Below are experts of layer 2 (counted from 0) of a mixture-of-experts language model. Rows are named router (the router's row for the expert), gate (a neuron's input weights, with its number), up (a neuron's input weights, with its number) and show model dimensions 0-127. Each number is 128 + 32 x the weight over its row's rms, rounded and kept within 0 to 255.
After each expert's rows: "mostly gets" lists some tokens that are sent to it at least half of the time. This comes from a sample of Wikipedia text that the model never trained on.

# expert 81
router [115 102  98  91 156 123 146 179 143 163 159  94 161 168 171  98 147 149 157 181 146 142 123 102  82  85 138 193 101 148 149 122 160 113 101 111  94 102 122 129 200 152 110 137 126  95 100 158 121  89  95 135  89 160 101 146 134 156  50  88 173 113 128 136 166 153 167 147 146 128  96  85 112 128 131  89  87 142 129  94 124 109 123 101 148 133 110 139 111  89 181 133 152 144 143 111 107 128  90 169 128 149 109 155  74 133 114  84 131 243 124 119 166 107  68 116 176  78  42 151 140 180 136  98  95 119 104  96]
gate0 [ 68  97 120 154  83 137 120 168 157 113 103 114 113 175 133 136 105 137  97 161 118 108 139 126 171 145 116 134 113  61 198 149 152  88 126 166 132 125 117  76 134 112  91  89 143 100 214 147 166 137 112 162 135 163 121 118  88 121 128 172 171 108 116 182 113 175 120 163  97 178 149 159 154 101  96 116 143 127 148 160 172 118 142 164 115  91  93 119  89 118  49 125  53 138 116 149 123 152  94 137 154 102 140  90 133  58 129  80 169 145 141 128 168 168 103 137 110 113 154 176 135 116  97 151 151 110 122 150]
up0 [193 119 126 122 157 138 148 101  79 153 137 100 148  95  63 126 131 123 154 117 125 111 152 149 131 150 131 123 120 157  94  97  62 130 101 155 136 152 108 148  54 171 130  96  92 101 119 179 117 153 123  68 140  89 146 127  90 159 127  75  63 174  98 102 127 122 163 120 140 142 109 137 166  92 130 105  92 121 132 120  88 139 119 118 175 119 131 126 127 102 180 130 202 168  45 156  93 138 146 154  56 117 127 191  65 143 144 154  80 132  89  93 127 136 131  81 123 167 151 104 124 146 107 149 127 168  76 123]
mostly gets: " of", " (", " Har", " Gar", "har", " Gan"

# expert 89
router [111 149  93 155 127 147 132 119 150  94 157 114 155 126  91 127 124 152 177  81 101  67 151  98 174 135 168 171 105 124 141 116 166 122 139  70 188 147 126 116 160 124 115 101 153  92  98  89  81 100 134  78 120  54 161 165 157 147 166  68 143 179 118 140 117  91 142 196  86 103 135 105 109 181 103 106 116 154 158  94 179 139 110 106 119 118 137 151 133 103 116  74 163 143  92 146 120  93 136 160 104 147 103 182 175 166 133  90  36 122 171  87 150  86 110 107 112 150 143 177  73 164 109 103 235 144 160 135]
gate0 [133 129 132 105 197  95 176  80 144  72 130 188  72  78  46 125 112 144 123 163  98 141 202 129 178 125 125 154 134 138 144 147 147 109  99 113 118 110 164 140 133  93 195 187  95 135 139 109 128 156 137 157 157 164 102 127 182 124 147 198  98 146 147 113 113 148 183 156 117 142 161 138  95 149 110 151 145 101 171 118 170 179 132 100 161 146  89 144 128 165 154 119 122  89  81 152 156 203 174 122 179 117 144 100 146 125 158 126 132 114 175 160 101 110 166 117 156  72  99 107  99 149 179 163 155 126 175 133]
up0 [129 137 133 114 180  66 180  82 160  90 115 216 119  78  34  87  95 119 139 184  83 124 201 103 162 123 146 150 125 107 133 133 149 114 132 127 129 131 153 113 104 131 196 205  80 101 148 132 112 154 131 190 170 192  86 116 198 123 127 148 113 130 132 114 131 151 178 116 141 114 171 145  96 176 140 159 123 109 144  97 180 193 143 112 164 144  95 134 100 185 111  95 142  80  89 143 147 202 181 141 163 120 142  86 122 102 207 122 109 130 153 176 121 108 137 119 162 103 109  81 132 159 161 195 163 100 169 117]
mostly gets: " |", ";", " 17;"

# expert 53
router [111 163 112  83 129 106 179 145 152 145 131 159 121  77 134  88  90 121 143 127 107 188  97 118 177 118 172 133  73  94 168  82 120 105 155 124 124 144  55 150 128  71 105 128 122 189 105 138 186  95  88 147 123 145 127 136 154 113 132 105 149 172 143 115  80  99 161 112 111 176  67 127 141 214 151 166 111 138 132 160 177 154  93 132 165 140 135 154  69 196 146 102 133 140 113 129 199 166 140  97 129  98 101 103  63 141 118 112 153 175 152 146 134 117 120 157 131 134 222 116 125  87 129 154 116  73  76  92]
gate0 [118 142 186  79 119 157 108 112 126 139 151 185 104 154  91 125 130 115  76 157 130  80 177 121 115 121 120 124 167  79 137 122 139 136 170 215 116 155 104 224 102 121 122 120  89 112 138 105 119 111 149 116 160 134 163 177  53 104 147 170 176  85 135 117 124 146 105  99 147  38 206  52 135 117 107 119 103 103 133 159  74 139 169  66 177 163 112 147 169  94 186  68 125 134 126 118  99 175 138 182 138 144  99 134 104 130 156 100 111 140 123  82  53 136 126 157 172  87  89  94  86 142 143  68 104 126 151 136]
up0 [ 86 153  94 107 163 137 148 128 121 125  85  63 140 102 132 134  79 164 154 114 143 154 100 117 147 160 100 114 122 131 129 112 106 140  97  79 150 125 135  98 189  89 173 143 167 116 124  70 144 111 132 138  75 133  95 109 131 129 136 105  81 149  71  96 148 204 149 168  96 178 123 169 110 115 117 124 107 153 151  84 182  96 112 168  93  81 128  98  62 140  89  99 147  83 153 144 132  91 127 124 108  80 179 115 131 137 175 161 132  99 135 175 160 113 162 179  90 120 158 106 140  95 115 150 121  90 103 138]
mostly gets: " H", " P", " B", " team", " North", " so"

# expert 30
router [190 104 109 179 123 147 129  74 148 102 188 112 163 119  62 108 163 136 195  79 174  82 178  89 109 135 101 118 109 159 127 109 111 114 134 152 140 109 120 178 125 134 100  44 197 109 151 163 124 153 120 162  87 144 180 153 144 107 139 173 148  90  93 140 104 152 132 120 141 173 106 150 129 127 183  69 140 154  95  86 110  88 106 106 184 163 161 160 127 167 157  99 137  91 133 172 125 139 137 120 161 143  81 127 152 125 142  85 139 158 124 105 147  95 123  79 132  98  96 188 142 101  87 165 113 112 119 143]
gate0 [139 105 137 142 178 158 133 162 125 168 124  96 131 148 165 163 109  94 109  91 113 170 206 167 134 146 187 108 196 109 141  94 136 145 156 100 170 130 139 143  96 113 138 122 133 119 118 134  68 157  85  77 101 103  75  95 124  60  84  82 128 134 139  85 158 145 107 143  83 146 195  96 140 131 112 166 121 173 111 105 116  65 132  80 129  83  81  98 106 202 142 117 148 151 156 123 145 108  92  58 147 172 110 136  93 112  94 129 127 123 124 144 166 113 107 119 106 150  59 115 184 139 102 166 142 123 140 100]
up0 [117 141  87 116 145 139  77 111  66 142 119 103 102 150 107 131 185 107  96  63 146 158 190 167 204 125 169 111 143 145 145 128 120 149 148 139 141 128 149 178 116 135 112 136 134 141 105  89  93 124  93 121  97 103 148 103 149  73 147 116  97 183 133 121 185 145  77 149 126 141 165  48  99 172  36 179  92 161 124  55  84 132 133  91 122 111  88 122 151 162 135 138 167 144 172 113 188 155  99  68 178 130 123 113  99 122 122 146 106  65 111 126 179 146 137 136 117 115  77 137 147 117  82 129  78  86 145 108]
mostly gets: "–", " years", " year", " time", " Year", " age"

# expert 5
router [141 152 135 121 128 110 184 111 141  93 133 146 151 123 118  99 143 164  90 120 119 129 118 105  76 106  71  81 101 140 174 126 134 127 125 179  98 133  88 150 115 134 112 154 141 144 147 141 104 124 109  72 110 101  96 127 118  81  73 147 131 147  90 124 150 180 201 154  97 139 149 125 137 145 166 114  96 184 115 163 129 100 120 163 177 173 124 158 127 135 188 118 148 118 138 103 171  57 119 143 150 132 115 139 162 151 182 175  90  92  71 129 135 107 125 144 140 141 121 108 151 120 143 110 145 116 198 118]
gate0 [102 123 110 148 191 188  93 154 166 127  90 127 104 127 124  64 155 117 125 135 115 138 167 115 173 110 183 152 130 110  69 151 140 117  86 137 146 144 140 160 188 127 162 135 104 160 137 104 107 176 106  86  81 186 161 134  99 157 180 125 105 150 139  84 120 128 116 177 160 155  94 133 131 111 190 149  78  79 132  74  86  83 120 174 132 131 105 138 155 183  73  98  50 182 152 103 134 173 142 109  73 185 143 159 116 184 140 142 157 123 160 124  66 143 143  63 140 160  97 126 156 127 132 171  97 125 114 152]
up0 [168 150 150 119  82 120 173 113  95 167 137 180 125 108 118 149 113 175 101  87 127 115  46  90 137 136  69 116 130 121 117  76 124 144 161  94 123 120 169 108  46 180 156 105 132 120 147 135 148 111 175 147 160  80 168 122 124  77  62 124 169 105  92 114 124 135 146  96  86 124 141 111  70 142  68 116 121 157 109  99 128 169  69  95 145 119 175 145 143  64 161 146 163  75  97 108 141 107 126 130 151  68 168 121 110  67 127 122  77 109 136 115 155 108 160 165  90 137 127 123 128 142 121  96 110 107 115 169]
mostly gets: " was", " is", " were", " are", " U", " 20"

# expert 12
router [148 140 148 149 147 168 105 104 124 133 118  93 133  88 108 152 128 174 125 108 137 113 142 129  92 167 142 165  89 134 109 121 172 130  74 142 123 118 120 105 134  71  94 127 109 147  98 106  64 122 158  85 112 135 139  63 141  70 118 165 122 159 119  91 191 157 107 140 178 113 189 200 159  90 165 122  62 134 170 132 137 182 141 147  89 176 185 160  74 133 195 144 109 158 140 113 177 132 142  97  94 202  63 150 131 111 146 186  93 158 103 119 154 115 132 149 132  94  93 138 119 109 141  60 196 115  98 172]
gate0 [136 173  87  91 119 159 126 122 148 108 148 125 154 102 120  53 175 170 161 117 125 123 112 192 103 143 182 147 162 155 120 124 112 123 146  93 136 113 152 132 162 135 141  97  90  86  92 107 145 100 168 117 129 148 120 106  89 119 141 129 156 105 158 209 139 114  96 146 182 112  88 113 126 129 144 153 146 107  93 107 113  59 112 144 129 144 185  68  94  94 143 126  80 125  48 102 131  68 122 122 142  59  66 137 123 145 161  96 197 100 158 149 181 133 150  73 140 183 118 174  94 116 185 149 136 155 102 172]
up0 [136 143  88 164  84 146 132 168 107  89 133 160 147 127 143 121 158 127 123 130 128 122 100 105 103 144 178 149 146 160 146 181 128 133 136  92 187  47  86 200 149 110  93  98 121 129 103 135  97 135 155 132 135 166 194 128 123 153 121 134 139 116 145 183 135 143 106 116 218 104 150 100 128 172  64 130 153  55 150 113  77 122 132 134 162 133  83  95  99 131 162  81  97 116 124 153 176  95 131 162 151 144 133 141  78 142 112 115 138 164  86  91 118 131 183 109 142 160 177 135 110 134 101 108  76 103  92 109]
mostly gets: "/", "–", " X", " Z", "Z", " $"

# expert 10
router [126 184 121 110 116  81 193  96 104 162 147 110 201 148 144 131  38 152 127 118 159  82 145 119 173  89 147 187 112 131 184  62  96 147  94 123  91 162 108  65 140 131 177 151 115  98  59 121 197 185 166  67 126 140 139 152 135 147 185 181 191 144 131 129 177 138 198 138  36 124 125 120  72 101 149 173 156 119  99 138  81 133 137  84 117  86  61  81 132  89 181 148  86 162 108 130 117 110  80 128 112 101 126 128 204 138  92 154 139  72 122 137 120  86 133 122 127 151 153 165 132 182  70 158 117 115 185  92]
gate0 [171  81 128 149 140 115 175 142 128 183 133 149  96 102 106 201  84 125 141 116 197 115  79 166  97 121 112  93 122 102 186  91  72 155 130 154 134 106 122  89  90  86 135 112 105 122  87 110 144 131 185 133 109 127  93 143 127 129  98 151 137 112 145 178 173  86  92 174 165 171  98 113 155 166 179 158 164  94 101 101 139 125 143 113 117 145 177 139 101  58 181 109 101 140 166 133 120 158 133 164 123 128 150 135 174  59 130 112 131  97 144  74 117 127 180 169 132  66 173 116 118  64  99 124  84 147 113 117]
up0 [188 132 125 107 113 144 172 172  69  86 140 128  77  79 160 166 114 163 153  82 169  92 178 173 109 166 117 121  81  88 153 101  98 175 123 123 151 108 142  63  79  85 129 179 143  42 104  62 151 163 157 162 137  91 123 105 146 119 128 134 139 119  45 237 205 114 156 152 151 197  98 127 143 117 147 227 142 122 143 136 101 123 180 100 128 146 170 124 161 142 164  99 132 153 204  65 126 162 162 146 115 146 110 115 150  71  91 135 142  94 149  97 124 135 130 172 134  95 192 127 118 107  76  94 133  95  92  65]
mostly gets: " 4", " 7", " 16", " 6", " 9", " 5"

# expert 1
router [145 148 172 129  39 124 137 117 162  78 116 170 137  86 164  86 141 166 122 102  28 114 215 138 149  84  99  90 106 129 118 139 106 176 186 169 141 158  95 102  68 101 135 143 174 150 122 154 166 187 108 123 109 102 183  78 125  91 138 117  83  99 100 135 100 137 138 168  84 118  86 159  93 146 145 118 135 119 133  89 167 133 148 130  98  84 167 138 132 183 149  78 141 128  51 149 131 132 158 140 150  86  96 139  94 125 112 126  92  67 130 120  98 156 197 117 105 135 177 131  89  99 109 183 129 151 198 137]
gate0 [105 122  91  66 142 170 137 118 140 134 145  86 137 128  86 157 143  98 120 116 179 102  50 108 125 105 173  84 144 100 139  71 140 126 163  90 168 117 162 197 149  80 164  96 104 114 134 139 113  90 121 149 134  59 123 102 152  80 118 144 133 139  50 164 171 118 165 157  95 138 130 163 174 108 161 107 140 182  63  88 117  78 176 139 166 127 174 102 180 154 169  83  75 173 162 164 132 181 121 172  94  89 116 134  94 146 196 132  83 165 120 118 174 113 140  90  77 161 144  95 118  98 119 125 165 109 145 158]
up0 [167 177 103 144  83 115 130 105  87 113 132 117  81 164  94 160 135 179 162 183  78 113 190  96 174 121 154 166 114  93 156 157  80  70 129 178  89 172 143 121 108 116  84 122  68  85 134 130 155 151  99 113 111 148  99 140 121 139 110 117 124 145 151 131  74 158 104 151 138  93 168 134 112 123 109 123 159  93  94  99 120 110  85  94  99  91 132 166  65 127 111 145 134 158 117  96 137  89 137 105 138 152  94  78 139  84  77 153 124 102 159  89  35 170 193 116 159 151 132  81 144 134 180 124  67 128 126 134]
mostly gets: "\n", ".\"", "\").", "\".", "."

# expert 60
router [124 143 165 118 165 109 109 152 120  86 111 204  91 163 151 172 109  90 154 136  84 160 143 123 171 118 139  86 101  93 175 118  87 152 113 157  52 148  67 155  96 125 110 122 159 213 134 204 131 182 145 153 128 119 131 129  98  94 107 117  94  77 131 116 164  85 147  81 134  84 119 134 109 118 141  76  71  98 105 151 158  97 143  66 177 185  82 171  84 128 119 157  99 125 100 144 143 165 110 121 119 183  94 140  88 143  95 113 120 144 166  73 122 157 135 117 130 161 131 145  91  59 144 155  82  65 194 128]
gate0 [ 90 145  90 154 108 120  61 112 139  82 104 127 147 163 137 143 180 134 123 190 143 178 176 140 136 133  54 120  99 110 178 130 109 121 154 157 188 115  88 123 185 150 171 141 156 144 168 142 207 109 109 114 145 114  99 126 145 173 147 121 148 177 189 112 115 158 171 121 130 122 110  91 122 140 199 164 127  87 148 159 127 152 127 161 138  62  39 154 134 115  76 165  92  85 139 201  82 185 146 107 161  98  99 145 156 106  83 134 125 144 140 102  83 161 149  95 151  98 151 158 166 130 117 102 108 167 153 119]
up0 [102 144 118 145  74 149  61  63 125  94  89 113 152 149  83 155  84 176 122 123 117 118 112 132 128  91  92 153 107 150 135 115  75 141  92 141 108 134 149 184 138 146 142 134 141  97 112 112 153 137  98  73  92 172 104 148 104 132 167 121 109 146 163 164 164 171 174 152  98 147 117 129 126 131  96 160  62 117  98 131 127  74 165  86  94  90  78 166 149 149 105 140 109 148 157 156  80 202 163 115 142 121  90  95 130 137 127 120 169 117 125  41  90 105 110 149 109  62 113 139 181 127 159 111 121 145 111 127]
mostly gets: " all", " Best", " De", "%", " left", " high"

# expert 107
router [125  63 158 147 172 132 108 115  62 173  76  97 127 132 130  97  58 142 122 159 116 144 101 150  67 143 124  87  66 115  92 120 111  77 119 144 115  94  88 123  90 111 104 171 108  71 146 140  88 149 184 168 157  98  77 136 166 143 124 174 157 112  93 144 119 143 165 153 164 128 167 185 150 128 159 152 102 160 179 151 125 131 101 122 125 121 167 105 137 103 124  93 141 169  79 119  97  89 134 121  89 128 179  84 106 157  89 155 106 149 111 149 144 129 162 185 124 130 118  94 158 137 131  91 168 104 108  88]
gate0 [118 115  56  99 127 132 119 132 144 107  76 134 103 169 102 157 142 125 133 203  71 161 138 211 101 149 158 150 142 131 120 118 128 160 113 124  94 167 126 167 121 110 141  69 114 132  93 109 150 150 108  75 131 155  90 124 135 153 154 169 151 150 109 192 162 127 100 160 145 102 124  93 135 144 172  80  96 148 162 150 127 128 171  80 163  94 163 114 130 102 125 111 107  96 184  81 128 117 123 153 125 169 140 199  70 100 138 111 226 115 131 189  94 136 198 102 146 131 108  33  51 124 131 122 102  98 101 133]
up0 [ 72 108 174 162  84  98 102  90  83 121 187 138 147 115  95  82 151  66 125  51 218 104  40  95 123 118 151 175 133  88 140 129  91 103 131 155 134 111 115 186 131 183  89 175 108 137  99 164 120  95 164 145 132  79  87  55 142  90  80 148  89 150 101 104 128 131 148 125 173 117 152 169 120  99 105 132 120 116 136 101 120 125  97 151 169 183 193 190  89 139 156 119 152 137 130 140 211 152 151  87 149 105 133 150 140 129 148 144  90 148 125 153  97 151  85 122 146 139 130 156 115 153  85 146 116  95  96 190]
mostly gets: " P", " R", " F", " St", " No", " V"

# expert 99
router [ 72 148 108 119  82  67 178 173 163 138 140 162 132 175  88 122 148 147 128 155  97  70 122  85 142 125 139 144 145 124 152 112 157 156 123 157 111 144 150 100 161  98  97 111 118 162 105 189 119 147  68  90 130  97 110 145 141 105 129  72 133 189 159 163 129 140 123 146 101 119 194 126 160 118 164 109 138 108  87 162  96 103 104 107  96 140 141 149  91 143 107 142 115 141  79  69 129  86 128 103 135 132  80 139 145 107  72 114 136 143 152 154 128  96 131 179 114 120  59 169 142  93 113 123 161 182 151 161]
gate0 [150 122  71  90 131 150 103 191 126 143 190 149 148 170 157 175 152 116 155  70 115 133  89  99 148 168 148 186  81  65 127 142 146 171 138 119 100 130  93 161 161 141 124 136  29 131 164 143 107 120 150  74 117 118 149 125 132 104  88 150 122 133 128 122 124 137 136  96 132 129  78  94 178 152  88 124  62 132  89 115 116 100  96 167 151 134 114 122 102 135 121  95  63 121 169 163 108 133 141 120 104 188 150 120  90 122 181 116 126 184 137 130  77 100 127  58 164 131 101 163  90 124 139 156 132  82  85 104]
up0 [100  86 136 110 136 106  67  90 134 121 102  98 153 109 144  89 173  98  91 132 131 130 123 120 112 104 125 106 139 152 139 142 146 101 135 166 124 159 165 180 153  85 187 105 181 113 137 122 156 116 105 132 109 102 103 126 149 180  99 101 131 140  98  71  89 122  92 146 125 110 102 132  69 136 164  60 163 144 146 188 177 160 157 135 140 112 143 161 203 102 122 201 185 134 121 132 159 126  69  75 202  86  89 142 161 135  75 112 153 108 162  98 122 175 117 151 170 141 134 133 167 150 170 110 123 162 197 144]
mostly gets: " 16", " were", " are", " was", " 17", " 20"

# expert 91
router [ 91  89 141  88 150 126 162 157  98 163 138 154 111 131 120 163 165 132 121 114 139 150  98 162 136  88 122 109 125 126 103  90 148 142 204 156 112  97 117 105 167 151 159 146 173 141 140 164 161 137 164  75 159 166 188 137  92 117  94  80  52  93 173 149 175 147 110 159  85  98  37 104 138 168 159  73 181 110 150 128 107 132 113 130  99 163 114  99 119 140  94 123 145 103   7 140 135 174 150 135 142 125  85 120 130  81 127 162 154 140  67  55 123 124 136 112 112 124 107  97 105 102 145 159 110 119 160 134]
gate0 [ 63 127 135 146 115 150 144 167 119 148  89 103 132 103 177 153 124  98 103 175 109 123 107 120  89 110 140 100 124  95 119  77 120 135 156  98  97 126 139 148 138  90 101  95 117  77 105 112 121  91  84 185 164 117 155 134 138  95 150 158 150 124 102 105 123 129 133 113 114 193  57 177  84 122 102 119 174 148 178  89 172 134 161 128 140 134 182 109 103 135 130  78 101  88 145 141 127 139 146 177 194  84 144 103 156 200 102 104 159 152 123 120 111 209 117 170  59 128 211 114 141 123 122 110  99 141 187 142]
up0 [ 86 114  99 112 110 156 146 189 161 140 105 104 135 111 174 123 130 101 115 161 128 123 145 126  97  92 152  98 140  88 122 150 160 190 138  89 120 142 156 151 156  83 113 154 152  88  87  62 108 110 125 126 149  69 152 135 108 112  86 156  86  87 139 222 140 167 179 127  87 131  88 194  93 144 135 124 142 192 143 137 108 141 117 148 180 169 101 132 127 171 135  71  84 133 107  92 149 158 143 173 161 133 123  87 135 154  91 155 149 152 116 124 163 155 128 190  65 126 151 132 132 116  93  97 163 116 176 120]
mostly gets: " the", " He", " The", " he", "The", "He"

# expert 116
router [131 141 140 142 123 135 159 143 142  99  34 134 132 155  92 158 150 117 154 162 175  43 192  98 145 108  91 162  87 133 171 110 158 125 123 128 147 113 116 115 134 127 121 158 151 100 190 151  96 139 142 146 104 163 173 120 118 120 116 124 131 152 192 150 190 208 191 118 122  70  80 150  86 124 144 103  71 136  81  87  83  94 136  92 179  90 110 161 114 175 102 132 124  87 135 175 196 197  75 170 163 121  98 160  85 134 181  90 130 131 151 134 125  66 120 117 140 139  65 153 150 148 133  62 109 112 111 103]
gate0 [111  89 102  83 141 197 189 122 190  81 143 123 186  64 112 161 123 113 129 100 146 102 136 103 124 132  89 122 123 135 192 135 135 137  88  58 153 129 105 130 118 169  76 166 170  93  92 187 113 178 154  94 109 134 100 147 126  87 139 112 164 185 122 167  94 127 157 180  99 122 142 130 146 105  82 101 105 111  70 217 172  90 163 125 141 103  88 103 132 127 113 122  92 108 113 145 165 160 172 122 133  85 154 147  84 135 104 147  87  85 104 165 170 159 102 165 122 117 106 106 158 213 139  93 147 131 158 132]
up0 [179 140 140 126 159 171  82  76 146 149 152 122 156 142  97 141 154 182 214 150 141 175 165 117 111 155 103 139 161 108 125 119 151 113  76 128 134  98 123 147 146  80 177 166  89 129 166 143 118 131 125 108 132 166 102 111 145 181 133 173 154 105 160 136 140 154 123 153 131 121 142 165 147 147 146  90 111 110 131  52 143 110 167 111 130 132 153 183 124  68  96 188  84 173 156 152 119 125  90 110 130 148 157 151  74 141 101 151 158 170 114 150  83  82 175 124 120 182 125 128  71 180 124 146 105 111 129 129]
mostly gets: " 7", " 6", " 8", " 10", " 4", " life"

# expert 49
router [155 146 127 138 124 110 158 142 114 168 126 159 147 163 157 141  76 133 111 161 141  98  88 146  37 164  91 113 122 156 145 136 123  82  66  83 104 106 127  92 141 122 140  91  81  95 155 132 120 117 141  77 113 174  84  97 140 125  78 123 155 116  75 162  92 171 116 146 148 124 129 171 142  96 197 121 102 128 138  82 147 143 149 149  74 193 140 155 121 106 154 123  80 111 164 120 117 101 143  85 105 125 139 112  91 129 102 200 122 169 101 186 173 131 185 146 168 125  78 106 123 112 120  83 112 126 112  83]
gate0 [106 124 135 190 103 116 100 148 131  74 116 163  59 148  99 121 121 167 109 158 155 130 112  91 123 141 121 146 148 188  68 221 153 151 117  84  79 113 152 165 152 105 149 157  85 135 149 184  92 138 100 119 138  77 179 172  84  81 125 106 156 105 141  96  96 104 120 135 158 120 163 134 141 146 114 155 207 133 143  73 139 178 151 109 100 106 130  94  96  97 135  60 142 108  91 197  93 152  97 111 146 151 141 129 172 130 169  90 126 133  86  60  90  76 140 128 114 231 152 159 153 182  87 143 182 163 161 129]
up0 [152 116 105 144 135  89 143 144 121 122  56 160 171 110 134 132 128 119 145  95 101 105 163 159 119  96  93  81  89 103 109 139 115 106  70  96 116 156  97  57 110 164 147 120 147 103 150 185 144 129  90 144 141  87 114 123 138 112 103 113 104 144  79 153 120 115 133 106 148 101  87 126  87 137 158 151 155 142 128 150 125  86 108 222 122 159 123  85 115  88 167 108 102 114 120 164  86 204 141 157 138  82 157 149 154 113 136 101  74 144 189 138  90 165 125  40 129 165 156  63 185 147  77 158 162 163  89 116]
mostly gets: " Ka", " Go", " Ko", " Be", " Sam", " Ni"

# expert 69
router [106  83  43 146 172 129 114 154 105 135 121 140 134 185 114 157 121 114  94 148 129 161 111 102 167 114 161 128 167 130 122 145 172 138 204 137 186 163 133 141 152 145 105 101 134 137 109 132 205 171 108 124 120  60 154 172 106 150  58 141 106 146 145 130 116 131 100 154  81  79  99  87 150 147 109 141 167 106 129 154 123 177 125 106 133 123 149 116 125 176 174 128 127  98  70  96 193 135 107 154 124 142 125 170 151  81 162 161 136 137 161  75  96 156 125 116 114 105 140 156  41 136  97 162 122 168 182 108]
gate0 [175 131 140  42 130 110 151 158 133 132 130 112 156 128 103 155 152 175 151 112 156 107 114 133 100 144 159 149 158 111  76 136 160 124  99 105 133 150 156 161 104 137 127  98  97 137  75 132 111 149 119 162 170  87 125 121 191 102 120 100 101 126 132  97 138  81 166  79 171  74 121 183 188 106 128  61 102 146  75 156 159 165  91 149 111 121 163 121 137 134 109 152 106 137 122  72 102 176 131  98 117 143 175 148  99 129  71 152 182 127 118 128 125 149 111 110 169 121 117  81 149 101 170 133 133 168 104 113]
up0 [126 108 132 205 162 145 107 112 120 118 123 161 120 112 135 110 123  95  74 142 115 120  99 130 133 115  71 155 122 108 202 103 106 154 167 120 125  64  69  85 180 134 122 135 154 116 162 156 163 127 170 116  96 207 113 127  81 164 122 152 143 120 114 143 184 168 113 183  92 169 127 112  37 181 139 176 162  91 150 101 141 124 164  63 176 170 132 115 115 158 104 105 125  89 132 163 139  95 150 192 138  88  86 103 150 127 173 134  90 131 148 127 170 104 111 140  78 142 120 192 117 150  77 150 133 142 121 188]
mostly gets: "The", "E", " E", " The", "be", " Le"

# expert 126
router [144 152 129  79 135 130 151 204 125 114 135 106 118  96 173 160 100 117 205 131 111 131 192 115 172  69 127 152 180 132 150 106 205 161  67 139 148 150 112 118 113 109 100  88 171 110 138 126 175 160  82 151 130 149 147 148 138 111  67 169 132  75 140 134 119 124 139 106  70 160 128 137 118 115 122 124  98 115 119 104 139 137 114 111 111 133 126 154 145 144 148 125 150  94 175 129 120 111 168 165 115 179 111 146  78 179 130 117 106 101 153 146 132 137 141 154 115 134 140 152  80  84  85 159 132 110 163 125]
gate0 [118  79 156 154  89  78 165 130 176 137 172 130 144 124 118  99 126 106  60 161 137 138  97 112 129 100 140 132 103  91  86 109 127  79 216 137 110  80 147 118 144  78 110 167  77 113 119 145 147  65  81 164 171  92 122 148 152 116  80 122 132 168 188 129 195  99 189 161 140 152 103 114 126 127  74 116 124  98 174 121 129 140 131  67 119 197 169 114 108 178 148 139 147 154 118 129 125 171 129 155 167  66 137 104 156  75 105 117 189 110 139 142 133 146 121 117 122  76 123 137 128 148 140 185  80  74 136 175]
up0 [ 48 114 111 116 136 117 147 126 149  86  96  92 113 138 159 124  86 155 122 161  70 140 100  84 125 120 100  81  73 130 132 144 112 117 157  96 114  76  90 174 169 101  89 178 131 130 123 132 137 114 169 129 151 160  72 147 171 144 121 132 132 129 158 133 143 119 137 158 118 163 173  88 123 125  74  85 143 119 128  94 157  99  64  99  64 164 129 134 123 136  57 137 103 167 161 109  78 185 131  72 136 123 142 111 112 100 139 183  71 139 165 157 117 111  96 109 107 120  95 168 193 186 113 186  85 113 181 132]
mostly gets: " G", " National", " won", " All", " For", " To"

# expert 63
router [190 115 129 165 179 130 158 125 182  72 177 148 148  94 123 101 157 123 124 133 132 164 107 147 152  96 116 148  94 123 129 105 126 118 169 175  99  73 161 152 117 143 136 102 152 209 134 199 130 112 174 158 112 124 114 144 156  99 103 144 113  65 119 112 158 125 130 176 101 194 126 140 121 119 123 117 116  82 159 162  91 118 150 139  90 152 107 108 162 110 157 128 131  84  79 153 115 123 100 118 118 146 128 151 122 119 153 126 119 105 160 123 165 106 101  92  90 146 178 142  86 142 147 193 121 155 133 119]
gate0 [152 119 181  74 144 135 138 102  58 110 133 149 145  86 146 112 141 111 104 103 117  51 146 155 126 138  64 143  75 104 114  62 119 137 102  94  64 134 129 159 118  83 136 136 130 118 156 171  83 129  95 163 111  92 128  64  64 144 116 170 103 140 121 103 151  69 145 121 122 209 105  83 120  99 171 151 123 139 135 164 173 105 158  95 120 131 165 157  78  65 165 111  94 149 112  37 103 133 134 126 158  88 153 110 143 130 101 166 152 159  99 137 121 175 120 176  77 117 158 210  82 150  97 142 140 127 161 102]
up0 [178  99 167  68  72 128 118 139  90 110 135 151 108 108 144 167 149 155 118 149  69 103 205 178 168 139  71 126 101 110  60  64 118 140 119 102  69 101 145  76  96 116  78 166  97 154 148 144  55 154  69 120 142 135  63  75 100 128 121 141 160 138  81  99 165  88 178 212 141 155  91  82 130  85 198 129 124 135 112 156 150 112 160 121 129 173 177 161 147 101 161 133 134 146 165 119  72 100  98 133 129 115 177 122 145 143 157 147 119 121 143 126 166 142  85 156 126 196 144 186  88 109  99 111 145 175 149 130]
mostly gets: " line", " record", " average", " route", " railway", " Line"